python train.py --n_layer=11 --d_model=256 --n_experts=64 --experts_per_token=4 --d_expert=32 --d_shared_expert=0 --activation="swiglu" --moe_layers=[1, 2, 3, 4, 5, 6, 7, 8, 9, 10] --router_score="sigmoid" --normalize_top_k=true --routed_scale=1.0 --balance_loss=0.0171 --balance_bias=false --router_logit_norm=1.0 --router_bias=true --init_std_router=0.00912 --lr_router=0.000489 --vocab_size=32000 --norm="rmsnorm" --norm_eps=1e-05 --tie_embeddings=false --optimizer="muon_variant" --lr=0.00754 --beta1=0.9 --grad_clip=2.0 --batch_tokens=32768 --seq_len=512 --train_tokens=291200000 --steps=8887 --dataset="wikipedia_en"
Below are experts of layer 5 (counted from 0) of a mixture-of-experts language model. Rows are named gate (a neuron's input weights, with its number), up (a neuron's input weights, with its number) and show model dimensions 128-255. Each number is 128 + 24 x the weight over its row's rms, rounded and kept within 0 to 255. Numbers have three digits each.
Before each expert's rows: a language model's description of what the expert responds to. This comes from a sample of Wikipedia text that the model never trained on.

# expert 41
Sentence-ending punctuation and connectors
gate0:113119134149164150125141124149146074090122116110141127154168128131123104100151154114166142095133114141110140123157101091125160122150137127142097112113152116128099131165132109119162123135110131185131153099101158126103176129126171093190143118097122167080120104121163100189130129121137104115123151109104130085135096089148096114159152139159150114149091148144088113151135160139090151125138
up0:127137121144113165106139118107176087144071119117165104174116117152089146136144128167102131112129161101116109136106124113115124146146132105119108130070107116146127077162145126094108144158141143110154153158141129115110109089134121147103109134144111159114097142178119156135137105092121118132117135119134134095117134110125146147100135103111153126144076113121105131131144107108128170118155
gate1:131117127136119136114150106128159105149140117140128153128121119134115117122144105148120104112157169179174131113131144123077111113155149126145137160125117111140138142184142138119103095148111127168171110105132136134138138056145113072152146148085109170082093115108122125178129126150187141142099119140141128169124094122129093151100125140126119134139084106113144149090128144136127140134125
up1:132163099120144079137153150143135082115132125125124142113135088118134156146064140108132164116115128126108160131100181116122130151120109133132156105134161127115087096151104145095095135074147110116135121101134118117124142083158147148147153131184166162123089125103099111121123133142091113115100132159127125099172127101104136125116101136131156137163108119135136126105114140139150148146147
gate2:133137125114094057081116122167121160124134103182122184117107149130144120111119153169137136129113114113145083064126186116149124116110143140090148123123129129117135162097116158135198136105154156117119112121128179138134125132144140121126128148162127106110118118103125135116119093142145101148110135126108156145126147143106128109124140070148161123158161161122142149121148099100122117130135
up2:141149121146162104118144108117135144070109106094161129155155143116088101165153103149086143131142168154087169142108122102146097141119063132149120130170161135179097129145117114070136143130139142106143076139114096112108133112120135128117090131127135154127130144132131105134132150123112111115139117128140135088104107103151114125151140153133062157134082175139130124135076142172155148091117
gate3:122091056151101094114105103138102188135114119149120111082116132109138097071119101082161133133147168115145088150133136153131100127179116151118099146112095090165141184178109140141112166134153143095138144098130111144132130115119154157165128137124066132109096126123114160129125111093140138104097160138133091079141151091126103126100151138149151137137067136126096142123089159126128159137139
up3:076159144141148144113121131101156112111128065105065141165153135095100195128161127140101097136120081114099123141122123119106132120107107113110112132119118121140132119098136069141131093110131125105089108163106131152138143127119072140081158100096113128184147140125124090097101125166119155132109127134123139137137109146083133141158130142113109119149179095175177115114176084166105157130123
gate4:116144120126113129130112065110148153124103156112113169105144133147142122142112105128133149143123098102137125113119113138133102165119156109131138147116159105138121133105153151143136104151115192170139137138117183132106131112127160132136118103142135125134091116177179108171095117165152120112107101108114132119149137114100073122121113110104156101145101119102121150146146132060151123116109
up4:158133109175129139141130135137104110109152139089119078140141106113115153143096147130119137110127163148135117113114117138130089165135145149067148116142108150116145104141131164113067125119164095068148142116110127125106122147126086144122139129125124133124121128122136167149116063095095116159154139146155141134129136126146117095093109100167058162129121120143129084119111074159128129143133
gate5:135105087156154128113134149112067110111114146159140125111152110092092140112076119151156091139153110089108112077125077133113142162123146115152137141117139113172098148113155128117166106113159180119100113149138138148161111143092121127170154122139104145127121140147140155147088133155114156122083109150096172134130081135138143088122128098129176165141157097116165136133160104107135158147117
up5:151135157127091167189116129104120131134140182135110132116099148174168120123118123119126136111121106106117115126138119115126105070125112149159091130180146105093108172128102174148111116160129143149120072101129115128105129142133099111066104124215120129137155120126107122122172099091096143135155143110096089096156136134168137138155121153113104119130108119155081129117071141043167127151119
gate6:124156155156121179118109126115141141084130120073160161109200150114083129153128108109120125141139104171168119122127092116103146089167139127130109101157143124167085116130132122130118149092165087128140087167125107107146123113115087154125090083133117129177134149096151131134141145132105147156152119129122157159164125071116153153117113146151138176152143139170138114121103127105128146141127
up6:144123118134113136093129129127133097145141101144140052149149152141128087114069112119108155154117179126097114167120172113172141100131096149134121112134120093168117131123116136097104145161109121087150139096120127125126122119129076079102103136133120083137127092166105100110095149093102143147105160120107135137128143180143106135108128145146115117098154090110100124138178116103152131152130
gate7:111066183092137133171134082139167153139153114126160105134137096144109091118106161141140111155138142128106155138097139113121111118131109141131150148108113137126126130136116137109112094146128136150145139118136093156129112115129114157114146158165123100106114122097136161142120180115135124148091145115118112112099099097143110128161086157114134118115105120086098106132158110094129149150100
up7:122104134111116116175145138190124088145124097140107148156077094138152127148114106111160129105133104112137202163146084097108118140124115107122127152083131129134167128186137107142092109118098113128124126135125124147145105171105122152123103136166134128156111138132129154096120140124151134119106145113147075115139065177170114124144111130138139141117109123133112101126120113134101112120103
gate8:119133093112146127075139130149120140102117104146119106095140136101130171119105090144186130149109112133143191142144089133120151121101122090125133188137145113110159121116157093156112138124173124140115106131129108138096145132147176102139131144137119121141179149114118082178118100160132165113086114143117138126128097124161144136112136135116121172154117160161092124083131130132117111141098
up8:085110111147121125108132115139081113125122139116114138114147118093148122118158129138057153096130112140155103090093125133165180133088132120172184173159109179109152160078127148148125167125171174111133111128131103114116134134118111128171143113140168085125135108116187123138129109129128123138118123159111112154098088118134159060129112110091140088137144130150127126094098140141133125134107
gate9:148141086126131161150134148159091159119125149154143136180126120148139132127149137112092137153134107125142111089136136174126142140133168112092133112112130101117122145116140087128134127165160191165092139113102161124116111109128082156162148089125124134143126111162113131134091136126136138134107157086159155118149167148131112117137150102120132152154161131167116126153151135129152133146148
up9:102122121123155111142176162104115108131106099086159121146163165153089164097080125129138126116091107124123165110118158151102165132131148110119107151151137123158153164160145146111093109174143150103124122147141144120122098096115148132117112073110092100154135147150163123099154103180087149118148106165133159121165173155104107107140109127089108111140139123133139134117127156122122102122151
gate10:086148119169133111089077178176131127101121116131128089116154143131152166103102150120142102115105117163106094133081107134124151095061122159123161128093113141099119123146155128143141089155096149083133154150149149133101115136128106139148071121153139139121080138138121135096142123130162131130156096154170131181117104102103133138117143123116163134101116089085148144104151140172107139142094
up10:183121124125111141113145119125092125152164110096119129120097117159112134160145110143100135123156112114104140117163125147122088161155139124154082098148161092148116114173100125114165104120159071113153154103107139127183150099163146118105137090108117100161150124139134157156177108095126127111126125126071107113144110131134088162150127119102103129114154144187146101157109150113150093172178
gate11:100176128145128100124113134126128130139161071083145156126090136147070129106122139151140110120106119168125134151149138141073145103105128106144159119138146141131109118129103059083156104150112114120130146154125128144130123142144153130126117144172112182106174134085138146138131159118105175130123110144117096162150140120141122131149147113156150122131149125114123138157100110154097184125156
up11:130119140101072172148135162150122115147067090129161152158134126090132118127156147125158078070108106122144094112157160122108118137148129174120134114112126097089151143104135144139130152087099092113098124154137107134104136116119150155130158153152101105149144141143140159123134117111133117128152109108111150150100096107138131121112123119125123142146172106157162121100164114158090127083137
gate12:122128129172159123122076145113188123166165091093164114179144093191133128119113097098126107130132121117147141124108141113155151120089121142151153129111083115117083135130141156142167094096138120117097142151080141133139145083124081124123126148142110172129109154134149135117159146117128161104128119132105117102127142143117116144090085115140151174126156166142138127110078103100117113145135
up12:106155143118144076133120097094069132131094099171162119083129179130167139152162166130099175150130138143104138098151115100117107151178113123144153148122130136147152109056114152123123117170117166116146155110151159139153133076154142142159134150122163122126149150186111136124091134131155097126102162110105120126160102093128127122108160149112122100112132133123132115125154152102137140149113
gate13:123136130113107131109115157104139148168107112116148124142083160115126150124141128161120102136128147120097116114100166147103149109175097148149141146110136126127129154100136098072114092116137135103143178094144105118132158156099153112160152101108084121155138143117135122128117138109111083158120113142082121082159142099126093127121114148111091117143145103118151172146113110114134077124139
up13:109095125127138084186158110128118137170098119124128169115119116103169105110089129137089101140117124122076149160189109119120087106159153133123162160127151145109092107102136127107142156146109118141130130115143138109119105112183141091138120121138151072103105127108102085118123140155178174121104143126105129138138114098130118142108150116149142173104147101107130151133129088163127109112153
gate14:108107134136144135096115141154091113128127114138171120091146129092117113176108157101144119151122120155120113105099122113114144133131110106122140200134123135173096137128113080096125176138171116153106122112124152134118149142133180140194129115131105187104105111114162117109149155135102101129129124131122142147144129155131106112112151128174124086128110135081149146138122166134130159088126
up14:139174131122099150139157099158132117139111140081159132180159103132147122150152127155120109155160185122134124130127147124174102178130133135089126134146134096131143129131151127116125140141138134150093154087121132178132108135149152110091103148137094122122105111133103129115144100123167083116134119131130103113148135152127149175107127138154155134117113130158133107119069120141137142135122
gate15:153126128075039149085148139098141145143143119110140125130099131130137137136094120152114109155153157101118114135089147156119151140157116107123176124140145151158136148097105116107112136136122138094174151102148173114135150099113123124132156120125164183128088135141140166162123132130117101120109117136153134087147132100086148112131083159105149124116155161135121144131114080109145097121125
up15:157166120124092153146064130129118160148127113110179117130130163156157197139133114180091155120152141098152098155175109165153109191131121117119144114107158109137084147122147134143113130136143151145111143133088107119139085113105117176111114127135120139155119135090146103115123121140160148113103136096163143151118133148095098116137099154127124099081125140112132128148147155134128192114144
gate16:148106105134146137115126174123097111141108106160140166116133113134125125121136187138186108139146119110155144124076138113151164060122116111145132132124107153132121125089146174144147115158127134140099101093137150145097084133123154141185196160131149159117113109108138089145144154127134123105166111114165159152125111096169125143140125149141164115155093134152116139154130126096137114149099
up16:113110124136131138109101141103178167092138122130152094129132119107130140106127087134095131124115142145142070177155132093166075150136154140141119120140143112120150143144149181092138173105107164104136137113126112176126156162155149164121091092157114094115141128131149144115133099124121094120135129120095123137117188091088129143144096139166126151108134108153112136095131135154106148125104

# expert 23
Adjectives and derivational suffixes
gate0:149114167131114134089108105129114137091164113101118083127145110132090106127126119168146138168146148145133149151100134123128093146101139103090094130097129166128141145086114116122137101102115158141130116091142133102141110112123097128118118099130143112113114168121129108119135135145096101170085097065141093136146101090121158142092122089140101109143149130115101115139146137096106175149093
up0:152094148140114136143086111095117154109150067097138144086132116122110134138122118073121148115116084158126148151092103160130121112088116096090115124089144135156103136099111112125160085159109161124152116084128122136131148135127131156145135112106101150100130159083136152125155191152169128154153107112125075143140085144155113115098139095151102121152102113098125142157120148126144131146102
gate1:085139107109130174064115103065157118166142131091110103183152168143134124122101130123111088130135134124136144130140129132105133103137073130140134159137106121141133150120131092136091100108126152137120111135115157128109078151123159106129121139102136147118182106127108101137163131106140094116133098137129163135101143129149072096139125081114120110159093101138138134122119122142134141121100
up1:105158136109112156120118127137161149127097121128115114099097164157146158088137208100089128096147148146122094105135108115143127148120124124103134100085127174125093109091145130151146149114150146121138139112136108085142101137115155145208139165151116163134113122093177139121117149125145114156088119123137140094127121155096139124131110136141144087145110128119143153135083131099129136103149
gate2:143127157092133113119107140155160126121107119096109105113092178126124128120146114157150186123112135118098134108125154142120163145113122127125124131163113155094133148126132123156091110112129115167165120150123114127088120148124075129085155125123200120144144122156145125113120119122089106135174132127115114125165153116145097140154123131138098160091138120118104149142114119148194146115119
up2:120137104098121102120157097083160139100153118127134094133125126137100090111138090093130134071125077111122107193122121168133179145110160147128122097118076119162165138123125121106121145128093121146104105163163138106137170121145096120137151134150174153111145138101156109093161127092136134133146146120134161125116101111137125170131171162119163115122166134126108121157140113115141172110150
gate3:134117145105128158147096132115127140125103117116118137147137156108134107174145145123178093120181134117170127075110112115168150092148175113144150080106117116101178146110161161148132135137141152175114146126112147118187095122109141138119137102114106158117098118121136151124171153108145153110149156112108076174163141123146116170111086168159139145163092125094109143142153091124132132111136
up3:159140142124116112099151124145159132124077115137138114064181135122179114073121125102069095122137123144130138094135118165151135168113177128135138103144123108109152127088109109167117143141119093141115099135115123141098135135121110123115160145136090139123112136127177098123129112069145140148111163099145151173108085160112153117130119140115140145136106155116134116133169126120144111143138
gate4:126135103084124186137127115114114146101119162148131167144145121170094166089128148066164116078149105135169168101102120118134100166167121115121155149121142130140133110157132111143130133106148105149118156102109112121144154138106138124143134181084144114075132138147099148157166108126143127130152125132112132103123105113158096115121111120162108096130099120125083151123121082128139106128136
up4:161134119101120100116111161160143158125163127136109117149179132125145126128130115123102126150087150139136116109128106117117153148138127151142091117117134134152120100156137134144155152141137144095148108090160107101098140154143136170161104124126119108148114120112114096127104122167145113131125068131158081139141149098073105132107099137128145129146119124116136167119109152177118129097126
gate5:135122150113132164162120105125156126184111093171170128116124109161139122072083103093183108104190155133190106128128104170132116120112133123154137141124142099126107133142153131117124160178090097166116143131147114151161097157130150121131138140131071140131183110121095139152130128160118124116155131106137153128115083137129098106117121176148096132107128114115102139166086139158145103153096
up5:120160142087149098153117124166163135162122147160078092170138088154151113173158104154117150109118176148096115096101105162099115159119108163065114118087093111126090130100118136159103196149118151126123149116129080159099122149116102158129142142104135163127104082142117136138150115133130133132100149115124100129115163169105157139116153135132175118140159131092158187145131115110149104097153
gate6:142117130156157159061167132150174150120138130192173112142103089152132123130117172103157153133100128122134144104140163141161119169112157180126099159145133145128092132097087168120152104086120148093133150123163132119185108149113140139146106144098114139130158154132121119141159139117151081124129126095119167119136107140176101139124136126179131096088087135177129139143131149145111109069111
up6:169099162112131114111092137132093110089136117112117123171118140104159128124137126130119121085158133134106123107141143046113109151132103153125129105104090103156169158118124119130113193115119148127145158117115163168139083158126131149114102147113101093114120106110094145085174099124135158138073108212141087137146106119165107114094176164103082141146126126119126100115142128137165098140140
gate7:129120139144135151070114136151148114109145091125135118124192083154165128113171150146123141104141127177104127066125122147145137118128105146109103150147160142109130143080097128105144133111106161172128115145117110134120138155115170147149140152151142139156117118146146126144186129117184078134151132131145122154130134120130112139167112109135167124135098119049117162121150142176188095118134
up7:113107107115089084108110155097159146130146160110128103107180169138104122138146171139094102105112173160141142104100122156129144147154168132115129148143056119147081081137079103143104139125125154121138123099113099105109151165118121110157111122175112150177145183182173139089162101120154105135144126141107127141134157182149145121115104135172154132117093141119122128176134129141129169096153
gate8:154149150101138164140156103090108141159158118140161130139155159097165171098129126149115130107085127124174104163097108122132161168117164118110162141116127138107132130138131136135175117107153180122142098129112133117134128148130129115177187107090119106135140138119134124156147139095063118113159147136156111132115147103108139175136129190119153126154113103045129124148132124121127151140125
up8:107129132157135102131102106123097137085142126121120133081097105146123158130095130111172064144120102135148117144105174161149159111133135117139096112111152116159151132105136147134099140104117064167136150117117141094132135101107169125132108150116084112193125160111165101130164161135107131094074121095122134132143130149175156089130154098131162155114133128137111105158095107117148148163104
gate9:093146090138129131156108155101122151118083120134124094088191110087136145105127141128142114120132150133135147119114094122131116141111130130088134117149123147161144162156123117108141102155114124098162110093154087109144160094127094114130128132125107146136119142116138135126129094104138171118082139130148116128112117132164124148153142157182127070123106182119124116127123108145085114121145
up9:111125136137115095121142109081135137076119126139143089083133095137110133070121135102131110129113133105149141121141115152126119165113165119084135137111138120114153129117107142124122124107131090151156133157150105141164123121118123091152141106158130146152152148078134102120149145066154177167125171119172163117151142154161129145139119154124144120168150121148126070126113128115122134104147
gate10:145163152155154142129137143158101142084147070142123160140144126133100111155115130131097115127109108113139119161120117146131097141099107145128131140143163170114151180136120111159169153137120129165156104120114150150129065162132174113137109142172134095134139137115126127117151122118181128140131137153115133125101095149164115142143161122085120165118130092138116086144128093119156138149079
up10:139138164105130158098129137107139118087129085106187106129134170134151142164142133128096100145124087122168127167103161117182129125116156128110124113118144144181110166126125160113183167198101131121114091117144130102155114174159144133127141101148145148137103157126153101125126169095124120176164125144128162091124111087115158158103135156144123115155113114164077123141121130140163155132099
gate11:136124117158126122106112148109165161077152129144141162151108143121158122092127121104124134157118158134156140126162139119138132138089144168132125120112163109089165149132124126126107094141128106125128126147149146116149172096109146106146146108122123149113133126155153144135137149149133107108131090137086088107191158144167111131144156117103191120159155131090135101125114145162161131096104
up11:095142125125146127110129167153087137050109068144113110130124120142118103146129087159151118118142140126099128139168148144107135151151105106110133104079166110105115111157124126133167171093143134135139131089136111131109149129100083133164117151195089134109146145131099186091096117161166155124133154171128092103132105131173110106126146100141130138112152096128153114142099102139094105084170
gate12:104131151144108131098153103126159155075174109111153139081162139143068147045140078143114143097158145168124082167108169096111133134093122131122136124091121126149126111103130155096103149163107103174170160092115141135139091127144179156127147110152136152111113118118165115108150132105126083173118166138168105124115111134157136137163121116133108143121097130107125142143151107152157170140136
up12:161125095135110070110139123134132111088166093175143155119129129154152116142168121126074077110134083132154103163183106192142106122132142167154132102086146113154137146127112156118119109088145122154131135123109135148103177113122119128106130148175091146172093124121127128128125117153093159132094117091162170093117079165143106163128112159115152140107105126144103127131146148118134142128112
gate13:150143138097096155097125103141143124163181116135151129113136117135125178086093139126142123089118121145113126136091136152131144141121120121118138108138097174145154119109150145136140130088144143111154129133177130124130084103111159109151123159149139095121087136101099126114168176126154100113122114133142164120125097131165100113126105148065151129131102126082119066135139093112138143117119
up13:098126164128128114114120097135102103133121116068141108152121161110125148125091119152127157154132104121101118126119131100087106115103162099144131166119170125134094120143123100115105153137127163099084096164130096135120073128149106141102162132071116165151143102117164155151140131115120146130091146157127111114153129133131117135116115096118075148131153146149114162106157148106138160145133
gate14:123144172076128154122153092131184108150137173129133157127175124135130134048131146085133150140114146148139149128148151107121113113064124130080150121095134104149130086127158114131103130160122158167139118068103135101171118154135153140148136129133143106141113135136132124156149118144141131133161083129110130117137166101110132166143126134103160162113151131086104119127128149121153129160169
up14:098180159126123165143114110103154133145152134090142097163145171114153134089109157106132146095102132110133160129113120136165106121111145140087113113127078106126142140093180110141118082144115099135147156169138132092181098126136151112127104096166149146123158150166147153103132126125126134098166105138101132117134103129141099144133126145133121162140152122114097155140118150123148123204178
gate15:123126106118166135110102173112141151178112106118172138151172118104128113123124101089127127143115140133131170071157134157132131155078140152144137116140143125154147157117104130151059106063157169131172104138153134108123125144133140156152125152120143134165124100170114125104107124139113099123123145175122089112131160147140105121107110148119102110102119147164119102135091106138136112096180
up15:137130145108130130112105121148106161140129111126137104130140160117138146071128114124103129103098153136130139139103123130165108170161202125125144121118115132126144078099100180108085130164141111146118132074160136104141135132138161108161120140084169111133161105120137073122075112093124115127111145150165137148127129159175140149134133132087118136124104172102115106181134130080142123129135
gate16:134147159142115130137162115115113123108122115084113127119161176105143140117133133131135144139128166137119097071121130086134129112130147127135151150158122151107108155131134108136154106091185159132103109125121141115152129192144098145111167147142102151095125107121137139181139137159171123123143106095167139135144090077143121146119151147176173148134162154139093102139130119117105185124133
up16:138122133145079167154120072095129123139114185132127131184093133116105146136117123078118096162135138159127126143119127124138124121100122117133133160160132106126127124125135121152142099165155128152118149128143104154127132134124129116165120136115126168145181152143128144162115097092095153124173144092117091191179149130146108123116093137110159147132117151128123073134148118126112135145084

# expert 54
Periods and heading marks
gate0:125135088138146160097108121128136150114145105134098136107137060137147129113101112108154139109140143132107168119131123128116140142093153109166162128078121170126119118129113105117121122131121142156124082125127168160166169155118177157143147135160112127108080127123173157125129120152161118103112130119130139163180120088167097106147122103126140114128135079125136120135135141137145112187126
up0:132111125133123158121096111087078131148166110150150163130101100142148150119164134135135118136144111147094135170121103151116145092156170095131081151071145166128110128125117125070115112144130143167094095091147118115119159134145123152148126114150107153126117164119129105116103145118168125106117139131140140161137138117123137157132126129086154132153150118127131128128091125127137121138092
gate1:123136166115126115162095118133143113132112155102104132123100146113191137130153071161167089083091180126113163114076118097091134174145163138134103113098114165125180153180115165145114102146118106104101147149133102098127129133159139119145104098147085119110170116131134139171107108124107152157104117122111134084174180112118140064155144103126137128122151127155070136100180139125113124137149
up1:097104117110128125125142108097104126174142103159135144143121093109122104143105135129114112113147098130137121097197134105106099121153095111159120117123129104116088104126085136117164096126123154089117135149137128119188150094105103144114102108112127121119103109130110144116106089157169134148157161131149120141127087142152136115136171091106100168110091128185139108119156133116128148119123
gate2:105099107162088157125128102160129133098128111104130095123118126174138174125147139109151176062147125104115138113107114152099082116111141168108138104169177117156146119131119130134134117092136129129132108118114157138103139138122162122126129155106113120153127156117147117127143103133136132121132174143155125146149107131181108114140108139206103132134114122156094139151146129098157126145202
up2:102070100091089108091112112121117092104129074118118141085110059128116177088114116094145144130133070117098116100087140127097113123071173168090160113083152090123121116163137127140096102097150130151133118142086132107135137129125150138103110163143116090148125125126106117139136114133123128127112131069108121123162095099102147121140130154110119155093113140161115155159076128187145125144172
gate3:133140141162085160141115116128117116156142078117125113166127118154159159101124112177110097161116124097141112106133093150158123150127140119121149099134124127153128131148135146139101125101111127120132164155128110103144136130138153099112135150118172140170089116118149091138128115173135164087140162145136129131135100106157123104124119149094123135113117157144161132140139139109148139138186
up3:158151135138126099147109136143104107150161142134122131123121140158178132130119132168132101167146127123122142123154131144179172122105175108131128132139140145131133152099126113128113120116103142147111112158153159122121106147135155106123149211133185130130154087131124115139102106093153089120089119146142122074084105150149177109147091076144142134144130127151139116101163134108101129136143
gate4:132166139146138075136117097111090134132155157160098137083100127133157063140084130113128075139134138136121149143141127132109147109102141119156138105116104123085145175134123174093097109127141115128135095102123112134116122138140116097157150161120127182130127156103150129184131124153159102159113118179147129133098120136168117116146101126158095131137112155107087086154122127085123149132113
up4:124107143072139129150134146088101158077158140111102074096089143143096141134122121067113113130125089143145153144075080096125142133100148100108100129147129128149122139142122137098129086115098157139169127134133156144174117154130120172141152125131078128127163116113108124136115150070120105136126152099112109143152077140129145077161113142137121148139141127159118142112059126100131119108182
gate5:151147104174140173115091107145110154171134082124115102146160090114137117092112127141175113077129180155089162094104090151126140187130170149180116140143155177092103137123114159127116115107144124141140103099123121129157149113101111105138135105139091124076154074105139157137121149184144116107143121130135170148129117148128082117117160134134125117167120121141150144155091173124114137142106
up5:151114118152075116132099157123108104116124126126132121145101138125121144079144132100087132110135109080156110124169153117173109165103162119118098080087106118145154129112146129142131187126120145148123116099107139143130068119123085120157111103105166126182142175176153071094165138094100119126100111136147125114135079129116103142126098134122162143067116135129147121115152127152135104138146
gate6:102152125166095097127139137134149150151129144116144136122149102170124125127143115118129111108102126156125149152111127096159159164149116107132125118134099177138097154101160139141149098111132100177098144119123130122140133144102146146106122139112160156132084142091131152157158091134165094125130118184093130153153161096145119128107072145133163179140106093112112095158121115121110141135145
up6:136108127157132124103123155142141131103107142119149124141181106177100121143126136124130100125131127166137121128117119097135127088124153113122106133118116126141092154124131160165154143126150071115121167108124081149133088111104164174114114149111132126115126106120100143158125100119128122091134160160143122166158160117146179145095135110110104202148142107124121115147132109082146172097120
gate7:131126112152204188103110145162113107163176095125169148112135123130097116146123121131111099155137140120132131130109136129164135163109166096128136115106165148133104088095124124103081093152135115136109154105101089142146085127117156130114105130172106129136084100118138123139142141112060121099127118169124108088145110121097107145180123141158090152122086115119114132150105126138127097133151
up7:127105133116091111162117141134147126120117121124100147136153131099147167152092123134111077133076081131144116113127110111144121162141147164107102117129101098099176094139110155142126123121136147107091099151136143135143167122118149151107133099096076106155163145145122182126128121123151134142105094143160182110095088088071130129136157139095135099104144117163115140093170109136131156124142
gate8:114144172158082132091111135125138169138091101121141133121169142150138106175164132166152134136144142120124128111141080170113138108121144100136162091120127136137139167087137109124147140128117149128096150109127134136090133083102183151116174125108134130134137113142155145133163198142154118097123076113131124150109144110139106121138086134078110135143128156165123135167130143194176145111135
up8:150117165129160144123149102118099156096136149113166116116141116117098150095091099113149129109129077167129144159134127120133132137087111125122128110134098091116134093121104123098088108137114177110157095130170143152125097138152087125136132085109128119121142116110121148131082135145132173154091126117142049101137145129121121111146162146120136148114154105089138161151120111095153076099153
gate9:121116129159122166120117140122141133150124117096095152125176137133112125107122141153127122144133146137130157134120116146103158127113173089108138124124147138142159113097117127105162137127141169116121096122139152175155106097155172117159133129119157161087109135133119098161129138102156131120149161150117120179120155076140108137157119131107159153127119117155172153128119122121129120120175
up9:122096103163128107110135162159120131152151130159153138127094153183155122113134107166115117124149145082133151129107127112183107108112138136130114144167146152153126109168153131123155130175114149109122155109137124096114119114146139138137109128130100129137138165102165178174117098099114124114142131123161086134144133118136144115114133137121152117130154159118156108134107149112127140184162
gate10:156106105172152125131131167101140129157141094127140165122185125117116135136119135129113146098131124159157112111134129132122145128089151153117126099121110142155197161078139163146142154112133135145131124154154114141154095121142145122149170156092123153115120122128111125132114126172139114132148144126173137164088123071102097096104102132125199139143078155108127162102143120092110193124137
up10:136121135148168113119117135092147072148168099124104158111111085121151109133113134104101132084119121094114153097150134108119192073106123151112124141115121079167155146132098117103140133144131130139119139125124178136114111156145118148100140154116147090130116126111117060120186091185155143123145169123104115144102141071150098090146133149122164170103135138125136147133143107091104161117108
gate11:099142143164136143109093101146148106150103108116133180128142124115109099161154125151103119111123187106137107132132137125149098124109119130140132115095160138106190182146150156144139115135153118106127075129153151134113135127097164092157140133084118137133104136143098123171141123120141129088136146139127124086126107157153122149114179134151169152125168099109113109124171117096120173151135
up11:124140123139130176145118114175107091132125124128134147137131107154130097134121147121113137097133193144134125126127129076114105055107123153146127141112130147079173153150113130118135165158138108110113105105141161110107116131136179122139121135113156138118108102130098114161133108152110134103144176120138106113103132151142139144133186133146131154153150094104099093136154154123135127154133
gate12:105176113147120139089122125143170146196161126107154129078153081164128103122096113108157120111151126146113174088121165110143105098116106109089141144114134151141141139153132087153138118111159124104118130144129146133129100124157115115092123133089136140173119078120051142097114143132199131145130129127112105147075131117115141094113155148110151111108135104133130147083123090143135132167115
up12:130145136098122141112148129163140136148169133090145120140139121097157110130113108143163145134147141121159142130172125111021093146125128128119152166081154142155140126153129102145164106105138167145141158170146130127101116072119163111116104153075136137083090132165071104152163149110127119159084096131157111137124101113169155130140147129117085108134106166126142111114179114116110119106127
gate13:109161121134105142147133135092137124113161082122161153114140116155102102114156123151109064133138152084123113107121150135143128159163112128135126130094137163117127126136150134105154173165142139149084133156109151125148134108134157092138175141130145164131111145126155134133133174151143121142129117128116157143175128110101118101158104143143134144139151103140146104148181128135111152175121
up13:138081069117114126152152137105096078114107138141158169114110098125170121187109101096142144130124112147126115141131139124132171133152135164129179139110124120115140140100099080128158149119127120172083145172120156151131131129115101098096141094106132104122125154114148124147126096099149114139109092110136172113108128144143146146127153099092113144161108078110110141153152155122119089099163
gate14:091117120135128109084082137121187113143138065112195138116131095138109152050145086130133082101161111140100087119118129160130118107075131150142115134077145149110144164136120129119168109106141150143103149144144166114110145129113140100132107185141119141107127173124130133174076119132140124123176121118115156117140080103146130100160117134094144124141099113111100125095087139140135145158135
up14:123094113104152097098099142103139091126116097091134164092109112128113135103107112124127088110156115068135116138120167134131151151145122119112147138101168135135155138151108163170136147153124133088099134143121131104146140140155127143111090157128108139125084130103110089146105173081103113130129160151149149132176135111199115111123079144144127124137122134111133117128110166141119109125100
gate15:112136102101170159115099140174137128134114112114125164124089154159117138106130126118140133133119178135132147114131083105113111126099128140145136158129118114141113142101152138120104137105104120167106082144159093125120111116102136126104133131149102147119165116130143133126175114133134093144153203119132108130134126122185124123098117099105178139171090157113138160145150171100171130150164
up15:177112110054136131134119116125082167093162143153132126066158135108127187139102128101127157147101095144139149119135144111114146155141145123123113141090108126096118180137145151134093106128147096131135107120125172114143138142094120099134097146171150134171132100104111126120111110146130183115141101124136134095128111129105145135120087134125156132169163137123139099142143173111132149134138
gate16:145130140147075170117112124126138123097080096139112122072129076165117152103117146122132124090130130109121101100119101146137110086103125139099148137146102133116153147119140124148093127103125190161094142144132146149106149175111091112120128107139151151166120133101124101154129163180108134134115124129143101154094113071120104126137123167135174147125152083120148091135146147096153167108166
up16:152163115130056167125121080169124173141120121160133134114134089133112127118148156153117133131138113105131168137119120130104108128169108143144149130103086128114152144187108154163105134117119197149105127108141168128171115158128107106103093104149139157188117129107108123134114147134125151153113124118120169138119141119168146117120171150145167182142124108120115128141144176148164113094159